Weights of a small mixture-of-experts language model, trained from scratch on English Wikipedia: a softmax router.
Below are experts of layer 5 (counted from 0) of a mixture-of-experts language model. Rows are named router (the router's row for the expert), gate (a neuron's input weights, with its number), up (a neuron's input weights, with its number), down (a neuron's output weights, with its number) and show model dimensions 384-511. Each number is 128 + 32 x the weight over its row's rms, rounded and kept within 0 to 255.
After each expert's rows: a language model's description of what the expert responds to; "gets" lists some tokens that make up at least twice as much of what it gets as of all text. This comes from a sample of Wikipedia text that the model never trained on. Tokens count by the router's weight.

# expert 47
router [154 120 104 106 136 183 139 132 118 187 182  63  93 140  92 176 138 142 176 180 168  74  62 162 105 154 119 124 150 180  96 155 186 106  81  76 128 143 170 106 143 116 125  96 187 122  94  86 147  86 169 154 168  52 154 140 149 148 179 121 156 114 146 106  92 140  72 121 166 163 113 163 108 130  84 164  79 143 175 140  80 161 123 150 161  89 121 169 119 122 121 140  95  96 132 131 136 148 149 108  87 116 146 124 138  62 139 115 144 109  84  90 187 111  60 122 166 130 147 105  94  83 102 187 119 168  89 125]
gate2 [105 128 152 115 137 151 149 145  99 140 130 134 168 161 134  67 130  68 125 133 103 135 128 144 127 101 105 135 125  71  82 220 191 111  85 122 214 131 184 163 138 186  91 164 152  79  98 169 140  60 174 125 148 108 109 159 122 140  78 135 156 131 147 132 119  92 155 143 172 152 177 139 115 141 127 189 114 114  79  90  94 155 110 148 140 137 164 103 143 106 105 116 166 132 132 147 128 181 127 122 110 127  95 143 126 152 114  76 151 160 140 132  93 109 126 173 128 116 154 158 145 167 113 164 146 153 189 149]
up2 [167  84 120 168 118 147 161 157 127 129 121  72 126 126 132 184 107 175 103 173 134 116 117 122 137 167 170 125 140 154 144  81 145 146 154 127  75 124 116 107 127 106 138 103 116 124 112 155  88 193 102 145 130 133 119 121 119 119 210 110  80 143 105 116 130 238 109 135  51  88  94 134 114 118 127  74 126 133 144 110 164 101 114 132 113 149 120 155 136 105 139 156 109 127  83  91 196  85 160 105 164  67 143 115 120 110 123 140 101  95 140 104 158 115 164  71 103 171 143 118 130 129 150  53 136  72 100 108]
down2 [125 103 120 121 200  87 206  77 108 149 124 141 148 123 134 140 152 106 155 170 119 154 103 110 167  76 171 106 144  93  91 157 143 173 132 113 180 102 119 109 114  89  96 146  62 158 130 153  73 165 155 118 108 179 143 159  75  96 145 157 147 113 110 128 124 166 176 151 111 136  82  98 133 207 106 106 128 147 140 117 111 140 155 162 151 115  59 160 104 163  92  80 134  97  80 140 118 134 144 148 129 141 142 112 112 107 143  65 169 149 106  89 166  89 146 128 113 128 133 127 171  89 200 102 144 173  94 117]
Prepositions, articles and verbs in sports or election narratives after a subject, like rushed for, won with a, earned, graduated, visited.
gets: " for", " a", " was", " with", " to", " in"

# expert 39
router [ 96  84  96 123 125 167 181  85 139 147 203 123  90  67  85 133 119 157 138 161  82 106  90 133 124 159 119 129 130 120  88 182 160  91 127 112 144 137 137 114 122 176 115 108 151 125 198 123 103 125 186 154 148 129 186 159 122 139 154 100 115 126 154 153 114  89 111 150 121 135 112 159  90 136 130 113  99 139 170 159 126 180 101 171 152 111 118 189 139 134 153 165  90  78 132 139 175 119 126 109 102 158 153 113 142 101 140 163 129 152 161  43 152  47 113 160 140 168 117 109  56  88 128 161 148 124 150 166]
gate0 [142  84  94 144 136 115 172 126 145 151 133 151 135 165  83 141 160  93  84 121 132 116 121 108 194 140 151 124 139 103  65 132 129  92 103 129 166 136 134 123 164  65 130  97 146 139 144 134  84 145  90 156 106 140 126 135 103 126 129  98 135 153 164 145 108  98 186 161  87  87 178 127 112 132 139 113  73 142  80 127 117 136 129 170 159  99 130 114 151 106 133 104 141  97 136 154 129 171 145 115 131 144  57 134  95 174 130  87 108 109 153 128 137 133  99 159 146 160 154 137 118 133 154 160 126  71 121  97]
up0 [105 113 141 137 117  84  99 157 141 128 148 120 118 121  97  99 175  82 112 104 139 107 152 117 175 151 186 122 130 131 117 106 103  61  67 111 153 116 182 132 136  75 149 160  89 145  51 133 150 148 135 180  71 138 155 151 145 145 121 100 182 119 104 136  63 111 167  60  46  81 160 123  93 133 114 155 114 169 124 171 142 121 126 145 160 107  95 155 133 139  67  94 125  99 131 107 133 166 163 119 160 114  80 206 119 162 142 109 142 103 182 150 114 137 106 132 123 165 181 129 107 159 168 126 128  87 159  52]
down0 [ 98 132 161  94 145 115 144  64 116 127 118 159 132 184  67 116 125  86  73 117  87 141 131 137 168 140 177 136  75 174 113 146 113 117  94 124 166 138  82 110 148 132 129 140 107 153 142 150 160 162 195 162 215 115  73 183 139  84 177 134 157 139 140 132 118 134 182 163  71 152 110  73 166 141 138 138 172 104  86 184 193 120 168 152  89 128  88 152  93  75 126 100  91  50 134 138 119 187 107  89 184 144 168  91  81 111 132  98 154  97 148 114  73  93  94 119 114 144 137 118 157 171 143  76  98 159 140 116]
Nouns after a possessive or article, mainly kinship words (father, daughter, wife) and noun suffixes like -ance, -ion, -ment.
gets: "s", "ation", "ion", " son", " name", " father"

# expert 24
router [115  70 147 125  91  80 139 100  60 205 179  79 124 104 100 182  99 147 207 171 114 119 124 146 114 185 117  97 129 132  98 121 132 157 126 111 109 126 146  88  80 132  96 120 172 118 125  94 116 106 152 109 151 100 135 164 135 121 159  83 115 158 129 172  88 131  76 146 135 152 167 165  81 137 113 143 107 175 164 141 116 132 145 117 237  97 133 209 183 137 132 199  57  99 133 123 165 162 143 142 117 160 172 167 126  85 158 129 145 105 140  76 114 142  83 138 149 132 131  35 150  93  95 142  81  92 132 168]
gate0 [189 142 192  96 140  92  81 115 161 128 103 222 140 177 175 111 145  78  75  78 187 135 109 177 164 131 194 169 169 119 105 136  77 143  83 155 194 125 169 165 105  90 138 123  89 161 112 129 187 247 144 149 101 107 105  91 156 138 125 115 167 107 122 147 131 110 115  73  99 140  93 121 159 135 137 128 125 115 135 197 161 119 161 165 120 152  89 131 113 148 147  98 151 149  49 126 132 147 167 109 148 168  40 171 141 148 137 117 141 120 100 124  75 156 128 115  99 142  93 109 147 114 126 111 148 138 144 140]
up0 [133 187 133 144 150  40 132 194 130 119 151 186 139 122 141 135 140 107 115 119 123 151 141 124  88 133 150 165 142 100  84 159 128 100  61 147  83 120 156 150 156 128 122 117 156 125  86 114 165 150 135 117 110 103  91  97 135 117 137  89 174 175 125 143 144 153 149  96 120  66 173 136 141 130 122 130  84 123 158 153 125 181 102 131 121 130 167 161 184 119  39 114  95 108  51  96 124 163 113 191 102 161  55 184 116 151  99 115 165 116 124 136 113 131 178 142 157 108  77 140 110  92  86 167 133 123 128 150]
down0 [156 153  80 117  63 150 132 137 128 134  84 133 110 116 126 128 112 187 146 164 119 103 116 114 107 103 106 145 144 124 151 134 122 114 162 144 104  99  94  97 133  83  97 124 154 136  96  88 137  95  93  97 137 108 126 138 131 151 111 137 116 167 151  74 120 133 138 102 114 144  73 134 138 178 165 123 138 144 157 159  95 166  94  69  85 122 134 147 126 107 106  92 151  83  84  92 111  98 154 128 158 118 151 125 112 197 202 132 204 161  85 100 154 106 138 145 179 233 145 155 105  64 110 102 135 127 152 151]
Line breaks after table rows and sentence ends, section heading markers (==, ===), and sentence-final periods or quote-periods.
gets: "\n", ".", "==", "===", "\".", ")."

# expert 26
router [118  93 153 136 101 105 167 102 108 150 216  93 105 136 114 143 100 173 153 133 104 150 101 158  91 174 109  86 136 166 136 101 176 123 115  78 112 134 138 121 115 181 114 109 179 101 130  79 140 118 194 167 126 102 159 194 126 141 167  81 131  99 132 160 112  90 116 142 154 162 121 151  79 108  92  95 119 140 200 168 183 153 133 156 186 136  92 189 141 166 145 169  97 138 172 139 149  98 139 111 125 149 207 145 122  90 160 147 113  92 175  33 177 101  63 109 117 136 115  81  90  76  97 185 130 111 136 184]
gate0 [ 47 139 224 142 120  24 110  64 122 154 140 185 195 140  85 100 110  37 103  77  69 155 136 136 143 122 125 164 121 145 139 129 214 101 131 119 160 119  70  97 104 160 135 112 109 106 131 109 131 139 147 153 138 133 104 125 147  70 100 183  99 178 120 111 153 104 157 142 176  97 164 121 100 136 112 141 118  94 106 107  91 126 112 118 106 128  78 124 100 113 127  68 152 110  75  94 137 157 101 156 135  92 189 113 147 179  86 160 142 116 174 152 144 124  93 158 190 157  76 132  62 143 107  52  78 166 174 200]
up0 [154 133  96 130 135 147 138 167 131 117  97 151  97  97  86 164 118 121 165 159 149 147 123 101 142  89  78  59 113 116 135 133  97 140  85 112  93 125 102 119 153 124 133 150 199 125 201 150 109 150 115 145 116 125  98 125 148 175 164 111 129 115 200 145 124 135  80  91 107 162 187 152 179 137 158 107 160 101 153 170 165 117  92 165 149 159 143 159 152 144 105 157 103 125 159 112  91 156 122  97  66 144  70 131 107 108 113 109 133 118 116 123  75 161 153 169  75 116 204 120 196 111 125 146 125 187 117 112]
down0 [137 129 139 164 134 168 103 148  63 152 147 101  99 181  91 139 189 172 120 165 146  70  69 165 170 113 128  41 175 114 177  79 115 142 204 145 163 129 103 121 129 143 130  93 162 164 174 146  75 151 105  98 130  95 124 126 156 144 129 133  96 129 115  97 150 146 133 118  86 124 158 143  98  98 150 122 156 104 141 132 122 169 133 117 144 146 144 107 124 121 100 107 124 133 143 143  69 134 114 132 132 183 156  96  94 146 107 163 135 194 169 183  92 133 115 144  97 164 183 130 123 121 121 116 116 152 153 149]
Past-tense or inflected main verbs and verb endings after a subject, especially naming and reporting: called, named, described, said, announced.
gets: "ed", "ing", " that", " called", "=", " named"

# expert 46
router [ 86 106 136 116 118 159 124  81 103 179 183  94 107 108  73 161 121 168 154 165 124 175 100 133  88 149 149 146 144 104  90  97 188 157 132  98 125 131 152 134 102 132  80 138 139 142 123 128  99 152 162 132 120  74 151 169  98 137 148  85 153 122 127 176 102 125 108 131 135  92 153 155  87 106  83 157  99 135 148 133 106 142 131 127 234 122  82 139 186 131 148 198  75 111 145 111 182 129 135 132 134 160 146 112 136  89 157 164 146 120 106  77 135 127  69 117 114 138 131 106 127  98 131 140 126 129 141 147]
gate0 [191 113 122 143 115 137 161 104  80 129 102 159 123 110 109 141 125 122 104  93 219 120  99 152 156 151 118 129 116 138 138 118 144 109 143 124 189 123 136 129 167 180 158 138 181  99 136 131  14 142  91  83 124 100  96 147 111 142 149 146 144 113  47 142 162 179 112 123 111 186  89 143 132 122  94 128 102 107  95  87  92 135 141 142 166 131  82 140  56 122 133 134 113 175 118 148  71 185 114 155 185 158 154 140 113 156 145 219 126 135 151 158 133 135 121  81 123  95  95 104 155 141  87 142 122  71 124 181]
up0 [ 88 111 129 135 106 197 143 118 152 140 162  73 122 115 119 136 120 207 153 141  61 111 147 129  75 112 123 126 153 112 119 131  80 134 103 131  91 136 125 120  62 101 110 115 120 156 120 128 200 111 159 166 150 127 176  96 148 123  79 106  89 135 196 141  81 109 169 119 205 100  86 113 117 137 147 120 159 139 163 224 174 119 131 116 119 104 161 114 175 113 124 103 139 123 150 120 196  86 136  54  91 135  98 115 136 107  91  71 110 133  98 112 147 151 127 187 127 169 133 154 114 120 169 114 115 162 140 103]
down0 [ 99 177 181 131 172 115  83 197 151 125 120 149  87 110 130 127 101 122 117 115 130 193 108 168 155 137 104 143 204 142 156 172 152 148 106 140 153 169 162 137  92 120 184 178  96  69 140 184 195  92 148 116 108 111 156  60 134 136 104  59 117 145 183 124  68  95 111 150 145 127 143 124 115 193 154 154  64  94 132  80 142 149  66 164  79 108 128 109 100 129 113  74 133 150 140 121 142  95 141  97 146  94 104 113 152 118 116 144 119 179  64 166  74 147 110 142 138 147 177 169  78  73 123 113 114 141 112 134]
Line-initial dashes, pipes and equals signs opening list items, table rows and headings, e.g. obituary lists and "= Joseph Kiptum =".
gets: " |", "-", "|", ":", "=", " \""

# expert 12
router [132  89 106 105  96 153 101 146 120 184 178 103 102 108  84 137 116 146 148 162 140 117  92 157 109 138 134 154 129 139  94 154 168 144 127 100 137 149 147 137 111 132  81 109 161 111 173  94 134 114 165  86 196 106 161 128 137 139 211 117 142 148 142 128  70 154  60 167 142 115 146 177 104 107  87 111  92 145 161 158 114 131 111 182 188 113  98 155 141 118 119 204  52  91 136 149 138 142 151 135 135 154 174 103 114 112  76 130 107 117 112  48 159 122  75 135 113 102 154  55 105  69 105 174 138 115 120 135]
gate2 [ 42 130  70 122 173 118 148  88 188 124 111  94 149 139 147 123 115 132 124 129 195 116 114 169 110 100 139 147 169 131  80 159 118  98 138 152  91 127 122 159 186 135 111 111 172 156 133  73 163 144  89 197 159 171 117 149 133 109 136 169 129 106 130 151  88 140 128 145 160  58  46 149 130 135  70 120 174 132 133 137 103 148 168 128 114  90 104 129 157 151  80 141 181 137 134 155 147 110 100 103  86 144 137 104 152 156  53 170 123 155 207 144 100 154 137 107 100  99 124  83 126 125 103  89 199 113  69 155]
up2 [ 32 127  73 112 103 144 173  37 134 116  95  87  90  63 133 154 168  76  86 147 147 121 122 160 140 160  98 194 146 141  79 110 147 140  96 149 134 112 122 126 141 159  74 107 160 179 115 114 161 127 124 191 160 100 142 104 114 147 101 133 120 156 107 115 135  83 125 176  96 166  83 143 153 116 110  80 149 126 136 111  93 105  65 149 124 118  69  97 126 166  77 153 113  91 135 153  78 123 139  77 154 202  25 156 105 138 108 169 106 171 169 140 130 125 180 104 161 137 181  62 130 116 170 109 109 111  84 171]
down2 [103 105 119 134 160 105  71  91 141 140  80 103 155 133 138 166  97 114 189 153 145 123 136 150 141 128 104 175 114 130 154  59  68 159 133 118 140 185 113 160 123 130 134  81 168 128 107 137 141 159 175 181 167 112 138 136 119  81 118 102  61 102 117 133 163  92  87 143 112 112 162 153 118 115 137 117 182 102 172  76 132 103 168  80  75 155  90 131 150  82 127 115 150 104 137 116  86 162 132 116 119  74 101  94 119 203 103 162  53 165 155 112 120 170 171 103 166 102  85 133 107 142 147 147  96 111 181  90]
Opening quotation marks, parentheses and brackets, plus bare spaces, placed just before a word or number, as in "ring of steel", (wingspan.
gets: " ", " (", " \"", "-", " [", " “"

# expert 53
router [103  75 111 148  85 142 161 109  78 178 142  72 122  85  89 143  90 164 170 165  98 101 105 171  82 166 123  61 144 122 142 139 151 148 112  88 149 121 199 103  75 143 118 148 151 116 110 113 140 131 165 112 164 113 162 147 104 133 157  57 129 140  66 165 100 141  99 112 119 145 136 157  84  99 120 123 131 134 176 133 121 201 156 115 173  97  94 150 166 161 116 158  90 106 162 115 159 161 193 125 117 175 111 155 100  88 160 156 136 107 115 106 109 176 121 125 132 145 135  77 122  87  88 144  77  89 145 168]
gate0 [143 115 100 175 117 126 172  90  70 157 141 126 170  75 108 197 125 120 163  74 115 136 134 102  63 133 156  46 149  91 181 115 118 161 137 112  84 121 140 121  94  88 146 171 150 116 195  98  89 177 125 106 141 134 165 139 122 147 121 104 133 109  93 162 138 101 122  87  81  94 158 106 125 132 135  76 179 133 128 105 136 107 100 108 112 158 177 120 152 117  80 184 107 113 107 137 148 110 105 130 161 147  94 143 138 126  72 171 126 130 153 180 131 232  91 128 118 116 138 169 132 129 123 128 110 153 157 128]
up0 [138 132 123 113 135 106  75  68 107 139 149  82  84 132 118 104  75  87 126 131 142 137  92 135  63 128  87 118 175 123  76  74  75 103  83 108 104 137 140 109 102  82 156 130 234 106  87 220 146 102 133  97 130 130 119 104  71 106 165 121 122 170  56 146 141 153 167 169 117 121 103 130  86 117 102 127 110  76 130  80 107 110  94 144 144 121 110 111 157 150 106  90 104 113 119 117 131 114  95 159 141 114  99 117  93 117  96 126 130 170 102 129 157 112  77 172 157 149 126  78 143  85 120 153 124 177 133 176]
down0 [141 146 106 162 111 131  89 158 145 152 155 152 153 119 153 120 165 156 121 113 119 201 192  91  90 149 105  42  94  94 151 175 141 128 106  91  42 121 202 154 112  86  88 112 139 146 143 101 175 157 159 117 138 162 131 122  94 121 110 115  94  98 126 113 195 158  85 106  96 101 121 131 208 130 138 127  71  48 145 159 153 136 146  78 134 141 141 143 111 162  74 128 141  89 176 155 200 135 108 160 111 129 167 122 107  77 127  83 170 121 101  75 174 128 100 131 120 166 167 134 207 139 132 128  67 127 118 159]
Line-start hyphens, pipes and bullets opening infobox fields or table rows, e.g. "- Preceded by:", "- Elevation:", "|".
gets: "-", "|", "\n", " |", "==", ":"

# expert 28
router [124 118 131 134 129 185 172 133 138 212 167  80  46 103  78 150 140 128 173 179 142 124 130 178  94 140  96 162 103 163 150 127 192 154 123  87 108 127 157 133 111 127 104 108 158 115 123 115 151 136 147 139 169 132 169 150 101 103 176 116 104 118 137 139  51 107 102 135 141 139 113 140 104 136 116 152 125 150 153 146  72 134 102 174 156  93  80 182 142 130 122 204  64  84 128  91 142 118 116 100 114 118 195 145 119  74  84 136  75  95 142  83 122 102 110 104 154 137 141 108 109  74 138 155  98  74 107 185]
gate0 [104 122 116 136 144 107 145 203 144 101 118 141 123  93 122 160 134 171 137 149 116 151 122 121 133  88 224 141 117 168 136  97 117 122 117 127 103 138  67 130  92 205 152 123 142 129 136 120 122 130 111 139  90 117 169 128 122 129  77 142 192  87 107 147 153 163 156 101 236 123 169 144 121 134 152 204 128 132 104 137 130 116 178 118  83 147 170 121  84 104  43 139 115 157 149 187  85 168 119 163  90 146 144 155 124 148 124 125 125 171 203  69 127  83 137 182 134 122 157  88 139 124 166 141 123 103 135 110]
up0 [ 98 136 103  86 137 140 123 137 153  64  95 140 157  28 115 208 140 142  77 129 149  92 137 109 129 123 159 166 105 163 131 123 119 117 128 115 146 122 159 123 140 195 100 131 108 128 146 102 161 123 102 139 142  85 207 186 140 148 127 132 146 133 166 136 158 133 152 126 192 118 168 124 115 136 136 140 141 148  90 153 153 135 150 156  66 140 133 116  95 141 109 113  87 129 108 182  99 172 136 100  80 127  95 139 135 125  85 133 125 176 176  61 119 113 181 165 155 133 131  42 171 114 133 128 152 113 170  92]
down0 [ 71 127 137 144 139 150  76 150 176 113 149 149 100 191 107 113 124  90 145 141  88 117 124 143 125 114 142  53  54 154  76 107 119  91 123 126 160 172 113 135 140 117  96 118 164 110 178 169 117 208 108  84 144 134 163 211 131 125 124 113 147 134  95 115 153 154  84 152 141 125 126 105 164 110 114 140 121 127 130 181 140  97 142 142  75  78 132 133 135 135 146 180 140 110  93 115  74 112 118  99 168 187 101 128 132 142 101 122 116 109  73 141 189 140 106 131 134  81 156 131 152 143 112 162  96 140  89 146]
Month names, On/on and year or day digits in date phrases, e.g. "on 27 June", "In 2020", "On April 11".
gets: "1", " ", "2", " on", "9", "On"

# expert 23
router [ 95 107 170 124 124 143 103 148 110 183 132  97 116  91  64  79  98 139 173 166 122 121 121 159 136 191 139 115 135 145 107 112 150  96  89  97 127 128 135 127 105 182  96 118 150  96 175 129 110 117 143 143 160 134 152 111 131 127 195 118 142 204 146 142 107 107  63  89 112 106 155 147  70 140 114  87 116 171 160 170 103 147 168 117 188 113  69 160 129 165 173 203  70  71 160  81 168 146 109 122 131 196 134 108 128  95 113 199 127 181 111  88 152  85  61 137 107 151 127 122 107  54 130 165 118 148 108 188]
gate0 [181 108  99 138 123 152  98 123 128 125 159 127 121 155 161 119 132 169 162  54 163 142 150 118  85 114 145 154 109  99  98 167  69 158  55 158 103 120 173 134 111  84 116  59 148 130 173 126  98 103 105 193 180 155 106 114 109 109 141 108 144 125 135 109 117 144 103 143  77 112 101  87 124 120 118 140 160 160 124 112 175 127 124 144 139 115  86 129  89 129 103 128 128 119  77 111 176 150 139  98 191 123 142  57 110 110 173 177 123 130  64 116 130 181 112 143 196 133 110  73 117  90 171 123 130 169 137  87]
up0 [ 66 118 190 120 130 113 143 140  76 144 153 138 122 133 141 107  97 119  90 150  71 163 154 129 104 125 167 150 146 146  52  79 183 132 181 114 153 134  52 144 152 167 174 136  74 123 117 102 181 145 120  63 126 127 139 210 173 144 165 141 127  53 155 172  70 152  84  57 127  95  66 147 159 118 135 118 119 121 138 136 134  83 123 103 119  83 144 117 171 112 120 135 134 114 178 126 161 100 104 166 135 180 185 137 153 138 127 168 176  78 193 130 124 136 134 111 147 194 157 131 122 103 161 123  97 131 184 155]
down0 [156  53  82 179 123  87 147 170 116 176 221 155 121 131 152 183 154 138 107 131 157 123 118 147 141 119 143  95 203 102 137 138  98  70 165 112  90 132  80 146 132  97 180 118  82 108 142  80 142  84  83 128 142 126 176 123 143 168 110 171 158  94 104 111 112 180 126  84 149 105 136 114 122 153 151  86 156 116 142  75 145 113 186 180  86  92 141 137 139 126 176  79 197 148 172 139 164 101 145 140 129 156  92 134 102  99 137 123 124  95 109 125 146 151 140 107 156 126 138 145 100 147 145 120 119  65 170  87]
Final pieces of taxonomic Latin names and other proper names, plus closing quotes and brackets, e.g. -ensis, -atus, Conradostrea, '")'.
gets: "\"", ")", "us", "'", "]", "ia"

# expert 16
router [151  89 172  85  98 178 104  84 101 180 172 142 113  93  79 163 158 155 155 157 135 146  85 141  96 146 116 135  86 140 127 103 157 131  83 124 152 156 167 110  99 141 104 139 115 128  99  82 160 120 163 135 155 101 163 150 152 134 176  96 135 141 122 156  41 131  90 102 157 116 131 179  80 136  78 162 113 128 148 168 117 120 117 151 235 102  98 162 139 123 148 201  42 125 167 166 172 158 128  85 149 131 138 123 140  95 110 124 102 133  90  40 133 120  96 116 117 163 114  51 108  95  97 150 108 145 139 139]
gate0 [ 77 148  99 144 108 124  34  87 162 148 133  72  97 153  95  41 132 101 108  99 108  89 119 127 115 129  90 154 126 168 126 105 129 153 130 101  62 115  96 118 128 124 166 107  97 107 136 169 118  54 124 156 130 143 168 141  90 168 194 177 105 146 154 104 105 122 128 110 176 113 128 192 112 124 100 165 136 118 100 151 100 165 145 164 138  56 102 108  93 109 188 141  68 150  76 130 142 127 173 168 160 201 149 150 145 113 128  72 141 148  91 141 123 179 126 165 174 131 199 128 138  88 134 154 105 148  96  81]
up0 [199 118 130 116 121 126 229 173 125 124 132 160 148 106 185 178 117 151 132 166 127 158 126 137 139 139 143 130 109  97 129 155 143 113 122 126 148 139 152 153 103 132 125 143 121 154 189  94 101 183 108  85 174 144 184 108 166  83  63 115 143 107 110 181 134 151 138 115 113 148 143  62 148 135 168 120 135 146 176  81 147 101 114  73 139 183 113 116 146 130  94 108 193 101 174 138 154  97 101  56 100  93 105  93 113 158 104 174 108 126 149  93 175 103 139 107 121 125  98 129 131 150 152 100 182 104 166 190]
down0 [100  99 120 126 163 178 142 127 163 160 150 178 158 155 122 117  96 101 126 129 174 127 142 136 118 152 133 216 116 109  96 132 152 167 102 189 126 121 169 135  82 196  96 127 122  28 129  96 107 116  89 146 156 149 167 113 141  72  90  65 120 199 104  94 130 151 130 150 118 173 134 103 159 117 142 103 154 101 189  91 157  69 141 155 152 182 119 202 206 127  87 178  88 113 206  70  91 135 123 115 177  97 139 138 142 130  89 137 150 195 147 111 109 112  95 118 151 140 124  75 164 170 174 181 135  92 119 130]
Opening parentheses, pipes and other separators right after a name or entry in rosters and lists, e.g. "Vesterlund (from", "Born: 1954 (".
gets: " (", " |", "\n", ",", "-", " –"

# expert 7
router [103  73 123 132 121 160 153 144 106 171 199  72  80  76  75 104 125 156 178 173 117 118  84 157  89 179 102  76 127 125  61 144 170 111 118  85 168 125 197  92 135 134 110 112 144 110 160 107 136 163 152 133 162 112 152 130 113 144 137  94 137 110  99 134 101 139  85 159  75 155 153 142  86 114 109 123  90 177 122 123 104 139  99 158 152 105 106 174 144 132 126 131 108 108 118 148 184 142 138 102  58 170 162  94 119 101 125 192 142 150 140  90 157  78  85 176 111 135 118 127  45  94 105 177  93 137 118 141]
gate0 [101 102  70 132 137 165 102 144 106 176 160 143 127 159 134 186 146 109 139 128 150  90 125 132 137 150 114 161 117  99 134 129  95 163 114 110 157 119 138 154 115  57  63  64 153 113 104 138 119 171 153 187 157 156  85 130 149 110 107 122 107  82 118 145 158  77 120 104  75 100 103 149 122 136 147  72 158  88 118 143 136 177 123 121 123 108 145 132 124 109 123 114 117 139  98 137 159  82 104 118 112 128 226 141  87 116 122 102 145 116 105 139 146 122 167 162 168  73 180 115  81 110 139 129 106 127 151  36]
up0 [108 118 128 146  95  63 147 135 185 105 147 108 132 118  99  34 159  88 124 142 102 193 141 118  82 125 100 128 134 165  91  96 134 115 113 154 125 141  99 103 144 172 183 157 185 131  83 153 115 125 108 118  96 136 165  86  93 163 153  89 201 104 111  92 116  45 157 104 157  99 150 161 151 129 125 146 124 129 123  94 158 124  83 108 109 154  76 107 122 109  63 126 127 122 114 151 129 181 109 158 114 139  81  99 142 135 127 136 124 168  99 145 146 121 102 112  65 105 103 153 118 138 148 148 151 147  80 159]
down0 [125 141  68 114 125 132 148 117  89  92 173 154  47 112 129 111  88 151 164 142 133 159  81 157 127 177  84 147 171  86 119 146 131 182 166  99 134 114 100 174 143 117 188  85 134 154 239  93 144 122 139 129  95  89 145  86 146 176 153 157 106  98 129 148 136 153  77  96 151 167 150 166 150  98 125 193 142 144 133 146 116  77 143 130 165 149 161  81 147 159  95 132 106 185  96 112 186 120  78 149 108 147 116  61 144 144 126 141  70 118 133 155  95  80 101 152 107 124 154 122 127 172  87 140 106 133  86 137]
Ordinals and count words after an article or number, such as fourth, fifth, one, each, another, and time nouns like years, months.
gets: " one", " first", "s", " a", " second", " years"

# expert 45
router [132  89 116  92 132 107 150 129 114 193 170  83  42  64  59 120 183 101 150 158 127 119  85 159  67 144  82 154 122 140  79 126 173 173 118  70 106 141 126 159 131 141 118 111 152 126 110 117 101 143 168 138 184 124 117 157 143  85 204 149 138 104 121 152  39 146  69 127 139 158 141 127 105 106 104 146 116 161 145 125  78 173  82 134 146 113  65 204 168  91  55 154  55  92 149 161 182 110 141  95  78 148 124 128 128  80 146 161 114 102 139  92 144 142  85 115 165 142 115  98 127  96 131 175 105 130 102 154]
gate2 [160 109  69 126 177 162 150 112  85  89 141  81 168  73 132 111 146 190 103 161  66 101 110 129 148 139 150 143 107 137  79 112  84 127 156 109 101 120 131 140 196 160  88 176 133 142 108 164 109 177 137 192 129 119 104 153 152 145 151 166 125 123 127  89  94 104 125 135 159 107 125  97 123 138  95  94 135 123 107  69 185 126 105 112 124 144  72 139 183 138 130 171 144 121 115  57 114 124  96 127 123 210 188  78 109 146 149 134 138 150 206 160 125 129  66 158 135  79 158 182 101 103 161 125 148  58 101 167]
up2 [ 97 146  82 128 156 145 127 175  82  84 143 146 170  75 140 126 181 138 126 165 119  94 144 118 172 141 168 158 173 133  61 118 113 105 129 118 126 132 115 132 182 182 104 157 116 144 104 140 146 186 170 119 119 130  75 138 184 165 137 140 114 148 155 122 109 157  67 150 123  95 103 109 121 122 120 112 109 110 139 107 139 116 109  77 102 112  99 118 213 146 177 171 165  81 148  71  75 116  95 205 116 180 176 108 115 143 136 156 124 123 196 145 126 121 102 184  85  90 119 139 104  86 149 113 156  66 131  76]
down2 [ 91 138  61 115 131 120  87 165 150 129 168 120 131 134 184 107 146 110 117 136 106 112  91 135 132 105 153 194 143 123 191 122 145 123 105 115 133 132  76 127 169  77 133 126 104 189 143 108 159  95 137 113 127 179 123 127 160 160  73  72 132 170 137 121 115 160 176 114 123  70 102 144 106  44  95 139 133 104  79  98 151  72 118 141 162 110 150 134 175  92 147 168 128 168 205 113 128 193 136 163 148 113 101 152 155 139 183 137 110 132 112 102 137 166 163  95 188  93 141 208  95 138  97 147 127 134 135  94]
Prepositions starting time phrases, mostly in, plus during, throughout, until, since, On, usually before a year, month or the.
gets: " in", " In", "In", " the", " during", " of"